Weights of a small mixture-of-experts language model, trained from scratch on English Wikipedia.
Size: 11 layers, width 192, vocabulary 8192, 27.2M parameters.
Below are experts of layer 6 (counted from 0) of a mixture-of-experts language model. Rows are named router (the router's row for the expert), down (a neuron's output weights, with its number) and show model dimensions 0-191. Each number is 200 + 40 x the weight over its row's rms, rounded and kept within 0 to 999.
After each expert's rows: a language model's description of what the expert responds to. This comes from a sample of Wikipedia text that the model never trained on.

# expert 54
router,225,244,230,194,232,206,194,203,273,226,252,178,171,309,212,252,257,214,186,214,168,146,180,211,271,289,241,216,203,193,188,211,198,188,163,251,177,162,253,181,254,198,167,216,196,179,214,228,235,213,169,159,208,194,167,107,132,202,231,207,265,228,177,212,188,248,217,208,239,158,148,283,179,256,194,197,254,199,165,241,255,164,196,216,218,185,203,147,223,263,249,210,215,234,170,232,207,222,179,206,171,200,153,301,128,206,252,179,163,288,292,200,139,213,204,87,178,168,185,246,170,208,227,254,191,258,242,189,232,164,278,246,298,194,189,159,205,176,167,194,176,202,189,155,222,228,207,215,203,223,192,146,193,149,135,136,131,159,189,204,221,206,249,176,180,182,310,224,221,225,180,140,160,166,159,137,180,206,191,266,151,201,151,176,216,138,277,199,223,197,186,210
down0,255,283,204,243,236,241,233,184,146,238,194,143,229,247,116,158,105,172,225,169,197,243,192,219,233,191,175,143,195,260,202,180,212,261,233,190,157,150,161,225,170,265,232,158,178,143,193,188,235,253,193,143,144,209,165,170,198,167,119,188,131,187,162,217,216,186,131,194,136,220,210,202,224,267,218,165,156,186,229,149,240,244,252,148,204,209,175,139,223,243,223,184,187,187,156,144,220,244,143,320,208,275,288,139,227,156,233,215,193,158,156,170,210,226,210,248,198,151,176,137,177,173,192,203,228,198,208,193,149,160,228,203,235,186,229,190,247,186,184,165,156,224,178,290,225,214,231,242,264,193,227,298,286,213,220,210,180,247,206,280,257,199,264,154,218,209,233,257,263,190,174,148,161,210,212,235,197,167,166,183,229,191,189,216,148,217,221,157,217,155,232,158
down1,146,224,245,205,200,147,158,183,173,240,145,230,209,229,171,245,162,221,153,237,219,212,162,170,196,169,171,135,161,203,203,176,264,109,123,191,203,243,212,226,143,97,200,232,120,233,212,238,241,181,177,244,266,180,85,204,222,197,234,161,141,200,163,176,298,177,219,174,202,145,128,199,245,136,120,152,204,272,245,172,219,157,209,169,181,247,165,167,236,230,280,176,192,242,221,218,249,204,220,193,160,136,163,179,169,212,224,225,170,131,211,234,139,186,217,186,212,241,216,255,262,146,221,153,207,218,165,185,157,183,164,236,246,169,221,205,180,208,236,265,150,163,204,173,185,254,263,281,199,246,146,178,232,174,224,235,260,247,187,168,223,242,180,230,154,144,227,248,215,198,243,201,209,240,271,191,219,188,188,178,110,144,210,183,158,204,254,261,197,225,185,189
down2,174,298,179,207,157,201,224,130,222,220,210,109,156,195,161,259,155,233,226,275,258,207,265,211,147,176,195,191,240,138,268,331,201,145,285,256,237,245,174,246,195,117,224,251,153,145,229,205,216,144,220,128,115,172,210,196,153,216,208,215,179,211,173,205,242,183,247,242,228,182,200,195,283,209,245,200,250,146,203,204,181,182,247,193,226,258,253,152,172,165,271,172,231,245,219,156,216,157,227,200,189,183,187,232,233,242,170,218,243,214,196,239,225,175,204,198,227,181,193,164,184,207,186,243,255,161,183,233,233,228,152,146,209,153,183,199,209,245,153,114,185,196,192,186,222,171,218,208,170,169,192,228,218,234,271,197,274,203,151,222,197,152,230,190,223,197,198,234,226,104,245,231,180,91,206,259,208,268,206,168,109,197,219,176,171,194,268,191,224,193,179,224
Description: Prepositions and auxiliaries. Function words after verbs or nouns in running prose: to, of, in, with, for, has, had, would, was, be.

# expert 41
router,171,182,216,206,253,253,216,279,154,147,177,226,193,188,141,201,196,223,218,181,270,232,185,273,210,254,246,243,213,164,183,195,113,304,174,161,120,176,197,231,262,271,149,225,150,237,178,231,135,232,167,166,197,226,194,192,183,185,180,190,200,246,209,119,179,200,272,176,165,127,194,176,186,116,177,245,135,263,148,214,215,179,203,203,225,195,215,151,167,156,187,181,149,222,103,177,223,105,158,201,189,271,202,176,255,216,235,161,174,234,165,240,227,223,273,260,204,165,168,229,173,239,209,173,215,190,191,275,171,219,183,149,155,190,276,157,162,220,224,239,226,189,172,207,163,230,269,231,247,127,219,220,191,224,226,185,225,150,208,159,157,156,203,186,191,203,139,128,128,178,240,201,220,257,229,222,231,190,252,188,169,227,264,190,138,199,183,295,214,218,250,211
down0,206,191,216,241,229,181,174,191,152,146,188,290,165,155,172,150,143,173,221,140,286,128,253,165,208,212,207,231,236,83,223,243,221,207,257,174,209,107,179,195,191,101,186,197,198,225,182,268,103,210,193,217,205,249,191,234,183,208,253,210,159,194,201,223,159,121,177,288,208,214,203,196,236,185,234,152,221,217,198,106,121,191,203,240,234,209,208,173,168,123,166,219,211,169,194,211,175,188,196,141,305,188,131,306,170,151,149,217,128,203,226,149,208,290,192,194,189,200,209,201,197,272,222,115,249,171,158,222,248,188,211,224,236,250,209,232,213,221,225,220,190,160,112,207,175,191,226,140,219,207,176,156,229,242,218,196,168,226,170,164,279,251,235,174,235,227,210,216,246,193,215,157,213,200,189,266,210,197,191,205,247,206,148,224,221,181,239,234,217,243,224,190
down1,125,161,228,237,282,201,104,186,180,113,224,188,146,139,184,204,170,184,206,198,179,198,239,299,191,239,210,197,174,174,214,222,135,187,219,211,196,182,243,169,239,182,177,198,140,260,193,121,248,224,215,205,186,144,182,208,194,178,260,235,158,251,174,273,224,218,227,224,192,214,239,218,197,260,211,198,208,237,201,251,186,192,280,215,176,226,135,175,158,203,134,225,186,241,203,243,223,124,165,167,186,195,285,173,118,189,233,178,186,222,233,215,167,227,107,221,216,200,152,158,286,184,272,234,204,226,201,256,223,143,179,241,184,197,192,171,239,144,201,275,205,155,179,261,193,179,157,267,123,177,220,164,213,216,237,207,209,263,236,172,288,230,225,240,268,186,225,172,259,214,205,292,182,161,224,263,265,195,151,174,200,277,226,185,223,183,208,210,238,114,198,237
down2,246,154,230,270,160,158,159,184,192,191,138,187,214,252,213,257,236,207,154,207,216,202,267,243,194,191,259,190,147,186,212,284,154,179,234,176,154,187,216,164,204,290,140,244,177,210,202,207,236,198,182,150,167,153,199,178,188,232,186,164,159,149,201,147,195,218,141,230,206,163,188,266,183,214,186,243,198,204,141,254,171,207,216,240,177,153,211,135,175,182,173,136,156,203,208,204,220,93,234,226,228,271,261,203,197,178,169,155,239,205,215,222,151,198,213,216,221,224,150,229,195,139,230,176,244,120,141,252,165,208,166,170,173,152,159,251,150,152,240,161,184,166,218,156,188,140,177,151,247,165,191,153,151,183,155,209,174,144,262,203,259,169,256,160,180,235,252,111,128,217,157,148,164,306,101,172,125,185,209,174,228,183,194,217,264,213,210,275,155,175,201,248
Description: Word-initial Latinate stems. Opening pieces of words whose suffix is still to come, such as dep, disp, expl, Batt-ing, often in baseball and sports-season articles.

# expert 44
router,163,219,187,125,219,167,122,231,263,245,116,215,229,213,208,208,254,207,166,204,181,238,184,261,203,145,231,149,212,256,170,253,133,183,216,249,255,244,205,169,129,203,192,227,223,214,137,202,261,167,197,263,188,115,225,97,222,186,203,189,192,255,163,203,208,263,228,265,169,232,179,151,191,212,234,156,185,218,163,224,195,177,294,186,171,218,178,171,181,260,229,288,128,172,188,241,162,138,196,124,238,179,226,199,128,175,222,177,199,204,270,197,187,152,250,144,170,223,232,208,164,203,163,160,171,158,238,195,147,193,281,220,152,233,174,154,122,275,277,194,194,207,219,213,248,244,225,245,194,176,127,191,185,192,231,161,215,176,197,253,221,180,141,202,117,211,184,249,176,214,222,224,165,252,217,164,275,180,143,170,197,180,215,200,225,136,231,198,242,272,245,192
down2,211,190,145,231,187,117,201,230,202,107,167,144,208,181,247,264,191,210,108,220,199,202,256,234,206,179,215,224,205,228,168,309,188,230,184,192,253,201,197,219,235,221,198,209,200,179,246,265,153,248,237,196,230,267,231,261,158,192,186,193,214,221,65,198,180,195,154,273,168,259,245,214,117,241,205,340,229,186,208,186,206,263,202,226,213,208,244,237,205,187,170,159,160,214,187,168,154,168,238,233,197,254,185,204,188,192,279,139,193,152,203,224,191,244,194,204,225,241,106,238,202,203,267,225,220,280,161,252,189,151,217,168,145,259,191,207,227,190,192,251,160,263,188,186,139,194,214,172,185,175,204,149,223,129,226,273,198,145,184,233,140,147,212,265,232,153,223,227,210,134,177,217,192,213,108,214,213,192,161,202,187,167,176,220,194,219,134,181,208,235,209,250
down3,215,218,216,171,250,237,277,216,166,244,239,168,175,170,274,262,245,224,218,124,202,152,152,216,206,205,219,235,187,174,197,225,200,250,223,202,221,170,212,158,182,327,117,157,220,176,227,180,220,244,207,254,244,178,195,245,196,193,162,229,209,233,242,173,168,231,196,223,168,179,210,175,200,208,155,250,214,170,208,230,165,204,264,211,138,252,177,188,212,274,270,202,248,146,292,197,169,213,217,203,189,234,314,178,217,103,296,169,137,206,236,163,218,193,257,234,269,206,181,237,136,157,196,144,195,289,188,228,89,193,245,234,169,155,211,168,211,199,249,195,197,240,206,198,174,141,224,170,217,147,229,201,159,213,226,185,267,190,289,152,161,155,228,199,188,166,223,255,185,175,203,201,230,176,231,171,174,166,188,142,253,189,191,225,217,186,210,302,138,213,137,226
down4,209,151,220,229,213,244,223,204,188,174,219,221,213,150,201,214,105,180,290,215,138,204,281,246,188,141,235,174,204,153,221,251,243,173,233,193,188,248,226,252,211,168,206,157,240,104,138,186,164,196,222,188,159,200,226,308,180,201,195,174,186,217,169,222,250,146,207,190,190,240,203,218,212,210,196,197,170,108,230,76,133,282,196,151,221,208,241,143,162,163,183,134,150,195,167,128,215,208,161,271,202,162,119,168,235,237,123,218,153,192,149,256,166,193,217,211,206,196,167,271,217,214,265,219,227,195,128,273,183,183,203,251,138,204,200,141,161,209,192,190,176,268,228,184,239,171,237,169,175,237,181,182,208,215,136,232,241,212,194,234,211,172,239,147,140,183,235,163,191,233,163,235,243,184,184,201,275,215,175,161,263,167,204,218,178,176,202,155,191,92,241,234
Description: Articles and prefixes. Determiners the, a, an, his, its after prepositions or verbs, plus word-start pieces per and pre in perceived and prevents.

# expert 34
router,222,196,223,194,179,214,206,212,216,163,187,174,203,172,176,177,119,99,225,226,228,257,239,189,120,263,198,190,219,245,232,168,163,204,158,201,236,159,222,287,126,154,184,152,201,192,118,261,124,190,228,204,257,171,184,205,223,195,190,168,220,176,171,231,259,189,126,105,271,201,215,247,198,185,227,192,265,213,233,208,198,253,174,217,162,237,268,178,149,201,142,123,272,220,204,163,211,168,211,186,302,248,200,100,246,270,144,212,96,238,202,241,214,197,242,240,166,196,139,155,171,176,200,255,189,203,193,131,197,176,217,230,217,217,242,132,256,189,207,183,171,243,188,223,155,118,203,228,166,197,257,188,246,246,167,223,226,227,239,209,161,224,248,225,165,199,197,242,171,262,206,196,232,212,202,209,202,206,151,213,223,162,200,264,254,300,167,158,215,177,161,156
down0,163,199,201,171,276,208,205,216,205,212,248,171,202,209,229,257,190,202,213,262,167,210,185,241,228,215,217,222,213,210,151,157,237,174,184,207,209,222,242,251,179,261,194,169,205,215,215,225,172,261,132,159,151,137,200,248,226,257,210,167,192,266,211,246,195,174,159,197,209,182,249,145,104,173,165,174,164,247,217,210,258,212,253,191,209,195,147,250,167,174,114,222,157,250,182,290,153,197,248,235,226,223,153,204,163,197,173,196,237,186,288,131,212,156,188,136,197,219,250,162,210,197,123,117,203,228,236,143,100,209,198,222,214,237,172,199,210,188,182,228,183,173,130,232,184,201,258,180,161,147,156,243,202,192,189,213,170,222,178,134,132,174,242,155,197,130,221,262,230,209,259,212,97,252,155,104,253,198,191,126,205,249,281,178,159,245,181,133,236,140,243,190
down1,211,170,226,192,249,152,151,162,182,241,86,197,197,162,214,217,161,212,225,224,209,252,215,230,213,166,236,190,211,223,238,204,210,142,247,200,182,219,144,206,190,195,221,187,196,347,214,227,302,233,199,180,185,243,183,220,175,145,174,210,161,217,104,223,212,134,210,166,105,224,188,234,177,197,130,112,109,209,248,204,231,257,223,203,215,241,188,203,158,208,182,140,223,136,213,162,187,230,187,165,185,181,200,262,142,118,268,222,248,213,176,160,95,137,243,248,223,219,199,196,211,205,215,164,243,207,206,196,117,218,181,101,112,259,222,181,232,192,217,152,208,225,178,146,216,186,197,209,170,188,184,229,197,223,203,130,193,171,210,152,175,296,206,188,203,220,183,182,206,241,188,190,210,221,188,257,174,200,176,208,282,207,144,233,183,294,186,170,165,269,183,167
down2,239,182,212,209,217,180,256,166,172,289,169,237,158,194,213,252,187,189,146,159,209,150,215,139,214,180,212,257,242,170,166,233,156,174,221,240,229,181,175,165,205,227,221,171,177,217,241,243,194,193,224,264,261,205,220,177,195,235,180,168,201,187,171,179,220,215,272,230,191,205,313,192,234,213,230,187,260,209,165,275,157,167,178,217,241,177,162,241,181,160,213,145,233,285,88,157,185,234,237,167,198,159,233,153,75,231,169,182,152,197,244,258,160,142,224,168,190,164,171,192,182,164,253,114,178,260,188,223,162,207,191,250,188,258,254,228,216,193,167,168,204,190,156,179,246,152,181,122,133,103,219,231,148,164,191,200,192,237,169,189,216,248,237,187,188,169,153,218,243,217,179,233,121,234,245,266,194,253,184,138,141,123,206,139,178,259,281,228,202,172,198,171
Description: Proper name pieces. Middle and end syllables of English and European place and personal names, such as Chelmsley, Cheltenham, Fairey, and Greensboro.

# expert 37
router,157,257,142,179,236,203,195,270,212,166,142,217,212,196,252,187,188,276,213,228,217,227,144,230,259,190,217,175,174,273,152,195,183,182,175,141,112,240,280,234,242,217,140,301,211,283,208,231,168,201,225,231,194,240,189,212,213,149,179,243,195,172,273,86,189,217,246,204,221,206,243,216,177,197,163,205,170,284,198,167,225,104,208,250,202,189,177,184,202,173,242,141,172,178,210,233,204,179,256,150,242,219,272,169,166,186,219,242,207,212,222,186,227,205,306,232,198,142,144,175,210,177,143,177,164,216,200,174,209,199,190,193,164,138,248,178,300,213,215,193,238,121,189,283,184,169,209,255,206,210,260,120,159,197,188,220,211,208,197,253,100,203,186,165,225,232,170,186,146,224,192,148,204,232,230,121,223,158,216,210,230,165,204,200,150,265,182,223,214,282,169,195
down0,238,219,198,198,158,178,212,213,120,174,213,203,250,181,208,243,196,146,204,173,184,214,240,283,155,162,145,207,153,244,206,212,80,188,161,168,241,236,208,194,201,207,151,109,88,88,105,195,201,175,239,209,232,247,158,247,268,196,259,278,137,246,218,213,171,225,243,200,214,216,214,246,188,217,233,257,224,197,221,186,249,210,206,191,209,209,184,224,194,264,216,186,204,186,217,102,155,178,268,151,149,160,249,165,316,223,242,202,174,202,257,191,254,209,206,195,202,154,244,206,254,135,224,168,176,207,211,171,188,89,182,251,191,185,206,203,198,203,141,254,152,187,166,226,241,171,198,119,193,218,177,235,172,199,227,224,177,171,179,213,210,283,187,145,163,155,177,199,212,145,211,225,150,156,157,221,162,180,233,142,179,162,229,171,198,207,270,218,190,253,150,201
down1,226,180,211,205,207,200,136,220,208,188,188,172,292,116,221,179,219,265,191,208,244,218,211,220,148,217,224,135,192,134,169,171,212,215,148,248,238,163,253,157,289,138,200,230,183,198,200,174,210,181,206,186,184,306,160,188,133,241,205,216,204,223,179,231,178,219,177,243,107,198,181,128,242,241,175,203,152,162,189,203,124,249,208,195,177,198,232,239,192,249,171,152,195,297,182,190,178,214,219,242,230,160,240,177,174,233,200,200,179,157,196,176,115,200,251,230,233,208,240,222,111,221,239,257,240,248,184,195,167,161,140,145,99,233,259,249,181,145,230,197,184,203,218,244,140,309,189,132,193,245,147,263,193,128,195,196,227,246,185,145,134,229,208,187,256,240,211,136,183,208,201,248,191,218,159,216,261,193,178,125,168,218,272,247,177,198,201,195,224,226,259,180
down2,199,225,246,266,249,209,187,163,170,233,237,202,144,158,165,176,235,196,227,196,189,163,193,169,185,182,245,154,149,195,204,191,131,202,181,169,211,205,116,190,200,441,165,182,208,164,153,161,235,162,199,201,161,171,223,191,221,160,212,203,280,179,204,251,203,179,184,110,234,173,268,122,208,211,211,293,260,200,183,223,203,217,113,161,200,230,240,112,233,178,225,197,245,189,168,155,232,203,222,165,166,177,185,139,182,257,176,193,180,161,197,157,136,234,125,114,199,194,203,194,194,208,229,167,228,144,248,188,187,152,213,208,187,204,234,203,197,237,171,186,171,182,179,247,246,182,213,241,237,202,160,192,152,185,185,182,252,218,98,164,212,206,194,191,139,190,192,202,217,132,188,158,182,244,214,221,137,198,260,201,201,255,198,208,180,143,194,266,149,249,213,175
Description: Word stems in prose. Word-initial stems of Latinate common words after articles, like comp, pl, sequ, oper, aut, plus stray Japanese byte fragments in titles.

# expert 46
router,253,200,185,269,183,191,241,167,208,212,234,179,164,188,141,233,240,230,224,165,199,157,180,194,176,238,222,186,135,130,214,202,193,165,174,166,274,224,190,266,215,171,184,163,218,192,174,242,154,299,166,166,251,160,236,155,217,198,138,160,230,242,201,204,262,151,210,165,154,225,133,253,224,264,257,184,184,275,191,211,209,236,175,206,173,132,196,180,210,239,253,248,178,179,200,209,232,257,161,156,186,157,158,193,173,153,258,159,170,168,204,231,158,141,221,238,153,198,179,219,223,296,225,215,248,313,248,188,141,171,172,190,221,153,225,260,141,204,121,236,228,193,196,141,194,247,237,198,236,156,273,170,198,210,255,142,234,180,223,121,211,167,192,250,130,208,244,147,191,221,144,214,186,152,210,273,171,123,266,201,172,153,180,199,154,180,228,283,233,196,233,130
down4,246,260,175,192,194,154,114,216,182,168,161,229,216,213,192,296,205,183,212,235,237,172,212,177,163,207,183,207,220,165,316,269,188,273,247,171,223,241,189,261,234,168,180,216,284,135,208,242,211,223,215,277,155,136,192,181,176,170,201,202,213,141,221,258,221,226,268,221,135,264,174,134,174,104,248,209,237,171,132,178,189,203,191,175,144,225,210,182,197,94,196,120,233,214,243,218,193,245,188,163,174,217,243,246,178,213,107,258,249,192,189,169,188,182,169,198,186,221,219,246,219,201,158,186,238,190,234,188,198,190,303,267,265,262,196,129,228,206,237,197,182,209,204,185,220,167,155,164,148,237,189,220,207,210,135,238,197,216,201,179,173,228,271,222,219,180,178,153,232,225,174,200,197,144,230,223,291,233,214,217,255,211,164,144,107,184,157,195,180,150,151,233
down5,215,129,216,186,200,223,140,183,218,204,160,181,239,207,203,166,228,169,248,274,211,234,180,235,260,233,235,187,215,214,204,175,308,224,206,251,182,123,179,204,182,181,223,178,127,241,300,173,272,98,193,179,244,222,126,143,219,215,221,247,250,190,267,121,219,157,176,237,225,271,185,195,153,114,240,151,186,306,153,171,147,138,173,208,177,224,178,185,228,256,242,226,206,208,173,196,181,207,203,211,120,189,284,259,195,206,180,218,233,239,230,193,234,193,132,219,211,131,207,215,124,186,210,260,195,291,199,266,232,160,188,176,229,192,211,178,212,190,178,197,218,256,189,226,228,189,182,190,122,200,255,186,123,217,207,180,246,181,152,205,227,158,164,264,223,214,135,181,216,191,214,211,180,198,204,151,169,206,213,281,188,229,256,192,210,151,193,220,259,213,294,162
down6,239,205,193,199,235,181,148,168,189,194,273,192,205,272,237,222,201,209,162,113,186,135,169,300,199,163,274,206,237,195,222,257,204,238,164,223,196,212,165,266,168,212,138,213,163,199,185,185,189,175,208,220,155,243,226,245,167,242,201,222,136,163,194,179,182,191,204,163,232,220,175,148,194,140,253,230,119,191,231,271,284,219,166,234,189,262,266,190,175,186,179,227,159,196,251,145,129,123,194,225,236,225,226,276,249,227,219,216,191,172,210,174,240,218,209,222,179,256,141,185,174,170,157,154,219,242,204,182,188,175,213,231,186,265,243,200,212,256,274,268,159,219,156,133,185,188,185,163,169,215,148,183,205,137,208,331,218,175,227,244,131,199,241,272,158,189,188,178,193,262,198,247,227,175,251,239,259,218,235,221,191,215,150,229,233,198,175,178,243,209,313,110
Description: Of after quantities. The word of after numbers and quantifiers, as in four of the five and most of, plus %, all, and number words like million.

# expert 29
router,197,219,192,203,201,196,202,199,231,179,218,178,126,182,162,126,199,189,263,185,213,233,199,230,185,183,272,236,172,233,180,171,208,153,161,222,164,301,196,214,214,179,192,235,256,231,274,194,208,185,255,202,216,145,213,220,258,133,202,279,259,135,270,158,266,255,182,213,147,220,142,265,271,222,168,146,223,183,196,187,205,139,193,182,192,191,123,180,202,225,128,259,215,105,160,182,162,206,249,232,242,196,144,181,199,172,147,199,178,186,180,144,245,178,245,200,211,170,207,171,197,231,158,272,187,221,132,150,167,163,194,250,225,238,200,238,253,174,301,121,166,112,244,245,219,187,173,201,175,198,177,254,139,181,114,213,218,171,175,179,252,185,206,140,247,184,120,186,194,252,129,254,231,149,221,191,262,181,264,178,159,188,187,258,232,231,157,161,232,201,210,187
down0,257,236,305,190,197,196,179,153,233,159,199,111,197,214,214,259,211,177,210,148,137,199,191,187,198,271,93,154,157,239,247,249,207,114,215,190,199,203,167,159,260,200,167,243,207,159,176,120,265,175,202,268,207,241,208,170,169,186,186,223,137,190,251,197,190,90,267,225,120,199,293,201,185,170,186,192,236,190,186,183,133,272,298,177,225,184,219,226,236,208,200,193,202,268,192,176,261,207,220,260,229,246,195,261,183,249,174,236,228,196,248,129,176,200,184,134,262,170,241,188,187,273,237,206,235,215,196,205,172,196,119,197,164,232,144,240,189,186,261,203,205,175,129,139,281,160,180,221,201,217,190,180,205,178,223,199,183,188,224,186,195,195,183,257,157,190,168,249,219,253,234,241,141,235,184,192,257,178,215,172,201,274,218,211,199,170,182,217,250,164,280,202
down1,164,202,188,210,139,191,199,235,263,189,175,151,181,177,105,206,194,237,199,183,204,291,201,260,116,153,194,235,182,203,182,240,227,205,204,151,173,207,205,218,228,161,152,167,200,197,217,218,164,302,195,161,249,220,279,270,185,170,267,141,177,220,159,225,207,229,196,161,206,203,173,228,172,183,85,229,244,208,262,220,169,248,239,194,164,214,182,221,253,212,203,159,217,240,205,170,229,204,231,250,211,164,169,259,201,288,170,186,180,224,230,232,245,216,217,230,215,183,148,200,318,187,225,97,181,261,131,153,226,157,206,212,212,222,214,212,185,217,195,222,239,164,174,140,185,139,273,176,226,115,215,287,169,237,169,261,157,157,204,198,183,216,188,177,176,187,165,231,149,209,164,204,70,100,176,205,210,167,155,162,222,217,160,187,226,168,265,223,194,257,205,238
down2,143,168,231,210,205,221,140,245,227,153,98,181,274,245,254,186,146,196,185,183,107,156,222,175,246,155,254,207,186,187,164,231,164,187,182,257,183,239,236,258,246,241,164,203,244,124,269,230,220,185,172,251,151,191,216,225,250,195,183,165,216,281,204,152,151,165,219,161,212,227,210,243,231,292,219,171,195,180,226,169,208,238,127,213,227,197,240,226,202,217,194,110,169,129,195,154,138,196,197,182,167,205,175,199,137,206,179,173,130,185,183,250,249,128,205,194,152,193,196,207,168,167,198,210,157,224,174,208,199,276,248,190,213,194,221,155,93,184,212,151,189,190,252,306,182,228,227,194,222,222,238,175,218,269,153,158,259,149,213,217,206,158,222,245,141,187,205,120,148,203,161,197,191,219,195,208,260,233,214,226,205,136,213,205,130,232,139,119,289,207,213,227
Description: Inner syllables, science words. Inner syllables of scientific, chemical and technical words, often before -ic or -al, such as bi-oc-hemistry, gluc-oc-orticoid, polys-il-icon.

# expert 7
router,168,272,143,235,198,183,165,172,206,177,252,170,202,266,189,168,133,200,162,234,186,149,255,210,198,216,210,194,141,220,176,244,191,145,211,218,181,275,210,194,252,180,197,241,145,244,194,146,195,164,204,232,235,136,125,216,169,77,200,267,237,193,219,236,256,246,223,231,212,220,254,244,210,250,188,157,146,166,175,227,171,193,138,202,220,189,129,197,174,216,181,221,203,207,269,147,137,171,241,205,180,278,218,160,190,192,157,187,107,188,228,192,173,182,237,288,254,180,229,190,262,241,162,207,185,232,182,143,174,126,176,152,195,201,200,187,289,255,236,199,164,149,159,226,130,170,170,112,153,178,241,137,161,285,186,208,220,171,206,214,168,195,203,161,273,226,206,140,214,253,234,257,295,171,208,188,250,219,252,155,211,238,210,224,184,281,182,205,161,215,177,221
down0,204,236,261,240,171,215,149,202,205,204,208,228,192,164,205,235,177,224,190,195,160,204,253,195,204,128,241,202,198,205,148,164,149,179,200,204,186,263,218,154,191,174,207,214,235,231,234,209,261,152,274,230,275,186,203,150,201,170,206,279,175,179,160,193,188,224,255,130,191,201,210,158,264,237,287,216,131,174,151,185,222,229,232,254,218,163,172,186,212,245,208,143,262,152,193,163,225,115,225,206,235,302,106,183,167,176,173,224,190,190,203,159,189,261,195,194,206,220,226,138,168,216,129,171,235,205,231,244,135,180,211,250,194,95,209,251,132,186,209,141,221,198,229,140,238,211,144,215,177,237,223,238,161,205,236,267,195,203,144,270,166,251,137,298,155,213,183,197,148,266,182,229,218,168,265,132,266,172,284,218,225,202,154,289,230,197,180,179,209,160,165,216
down1,251,198,89,190,222,239,198,220,179,260,188,292,137,165,212,146,310,269,181,178,199,303,168,238,194,173,230,268,164,182,151,194,216,276,155,244,149,208,187,245,153,77,223,177,182,129,251,193,154,154,212,227,184,171,223,193,242,170,140,230,190,211,212,172,199,217,165,233,212,179,214,175,202,204,192,210,159,191,197,205,126,221,173,167,252,178,137,233,175,217,167,174,164,211,257,242,144,211,250,193,207,195,166,209,215,142,183,96,213,209,78,227,216,151,248,226,188,200,157,201,194,274,190,161,135,179,167,210,139,222,214,227,258,157,259,209,194,194,263,205,243,197,233,219,178,209,192,193,173,193,250,227,195,192,197,222,134,193,227,177,222,197,218,214,280,175,208,185,165,210,114,170,165,166,160,267,173,240,218,243,168,190,200,164,178,223,235,246,184,178,105,153
down2,202,125,158,293,212,237,171,107,202,196,105,114,210,122,219,161,210,149,150,207,195,228,119,158,109,224,247,229,211,202,193,184,176,219,203,182,216,193,178,199,230,216,291,160,207,127,294,273,232,197,193,227,234,235,215,214,193,196,220,191,209,139,168,251,195,167,237,184,235,192,197,212,245,182,235,230,191,164,228,91,199,232,177,239,172,245,227,238,220,148,206,195,150,149,240,144,169,221,187,227,191,237,93,219,161,222,211,203,181,262,217,179,232,194,185,130,193,267,182,173,208,231,216,196,245,261,180,181,162,204,177,257,233,236,207,177,192,140,224,207,281,222,235,220,195,186,184,253,198,138,160,153,195,218,155,105,209,267,173,236,264,147,178,133,199,215,218,187,193,193,168,218,266,198,169,269,128,183,115,233,223,252,208,206,196,169,200,176,165,141,196,205
Description: Mid-word consonant pieces. Word-internal pieces, mostly vowel-plus-consonant like ut, id, et, after a word's opening letters, as in maln-ut-rition, ox-id-ation, scr-ut-iny.

# expert 25
router,229,195,216,196,218,180,179,193,117,135,192,241,214,144,233,190,237,188,222,185,176,221,196,96,145,163,178,215,232,144,210,184,185,248,159,196,130,226,133,266,187,218,244,132,203,156,181,268,261,130,258,221,154,156,138,206,142,219,182,252,158,245,170,273,196,171,185,174,176,209,205,133,236,275,128,151,209,228,117,263,234,214,203,135,206,150,180,169,199,230,179,221,205,168,164,206,200,164,221,243,217,164,171,202,195,200,188,139,296,162,164,168,132,260,155,192,170,169,235,262,206,203,241,133,216,192,223,187,182,174,204,156,170,168,111,164,196,246,150,146,201,264,211,259,147,205,159,174,177,238,195,244,162,270,207,211,181,168,181,201,233,199,273,176,200,143,177,152,196,135,210,202,185,111,181,180,155,182,187,245,233,228,128,158,179,162,273,187,218,146,219,250
down0,241,137,206,235,213,175,206,202,147,212,154,212,194,147,243,271,173,213,158,211,163,134,171,141,184,230,169,199,186,184,149,193,121,236,188,197,127,213,302,200,209,241,247,228,172,298,160,151,244,135,218,166,186,151,167,224,219,195,226,226,172,240,166,231,132,244,238,128,211,229,191,193,255,238,158,156,234,154,212,147,139,177,211,180,220,241,177,167,181,149,242,154,187,249,178,194,198,123,163,235,192,176,208,240,216,144,205,220,230,165,137,188,209,204,227,138,193,204,195,129,172,209,193,227,179,202,179,192,220,191,146,191,238,252,43,149,166,223,160,211,180,186,140,199,173,236,183,119,174,257,181,183,186,161,214,177,210,206,213,120,204,100,147,120,176,271,154,199,211,190,199,216,199,191,186,193,130,188,187,227,103,220,239,189,224,200,190,175,151,258,278,160
down1,137,188,268,117,103,200,157,148,240,266,188,145,153,150,211,265,209,174,184,251,204,236,227,187,187,185,186,177,210,196,218,208,236,137,199,157,177,165,270,233,236,168,184,248,250,192,203,190,148,201,235,186,248,190,259,72,230,180,291,217,189,249,146,201,222,167,240,190,168,183,174,238,250,195,279,226,151,221,231,189,172,177,215,152,210,193,167,157,230,183,187,130,199,184,243,185,222,149,223,205,194,164,188,234,297,246,180,161,288,205,223,255,226,142,122,220,183,247,221,182,193,259,249,214,171,294,186,184,218,212,176,182,204,297,161,209,174,220,228,207,195,195,181,191,180,141,190,230,174,223,200,287,276,285,179,203,235,199,207,173,201,190,200,163,216,102,191,157,171,201,201,218,162,208,177,267,133,219,165,217,207,152,262,225,208,119,185,226,173,264,218,211
down2,200,156,161,221,181,191,170,216,244,191,228,210,167,197,194,241,177,120,171,199,171,188,211,247,232,191,221,232,155,211,208,208,187,192,230,178,217,193,237,166,183,156,221,191,202,146,168,181,208,219,228,125,141,215,238,281,146,98,204,209,167,178,226,177,234,258,210,211,228,167,183,213,176,176,257,211,195,255,262,131,131,174,185,251,224,194,159,286,192,185,287,207,197,152,219,245,101,162,203,206,139,186,275,186,182,224,198,185,311,229,244,209,157,226,243,119,113,264,217,93,175,213,179,227,266,168,190,217,203,192,216,173,159,192,200,169,182,161,249,216,212,158,176,247,102,262,223,171,131,162,179,185,86,206,226,166,254,181,174,228,205,232,235,146,150,224,189,148,236,249,127,175,151,243,200,233,185,218,231,218,227,168,162,195,296,189,194,173,192,148,248,194
Description: Table and line structure. Line breaks and pipe separators ending table header rows or cells, markdown divider rows, and section heading equals signs, in results tables.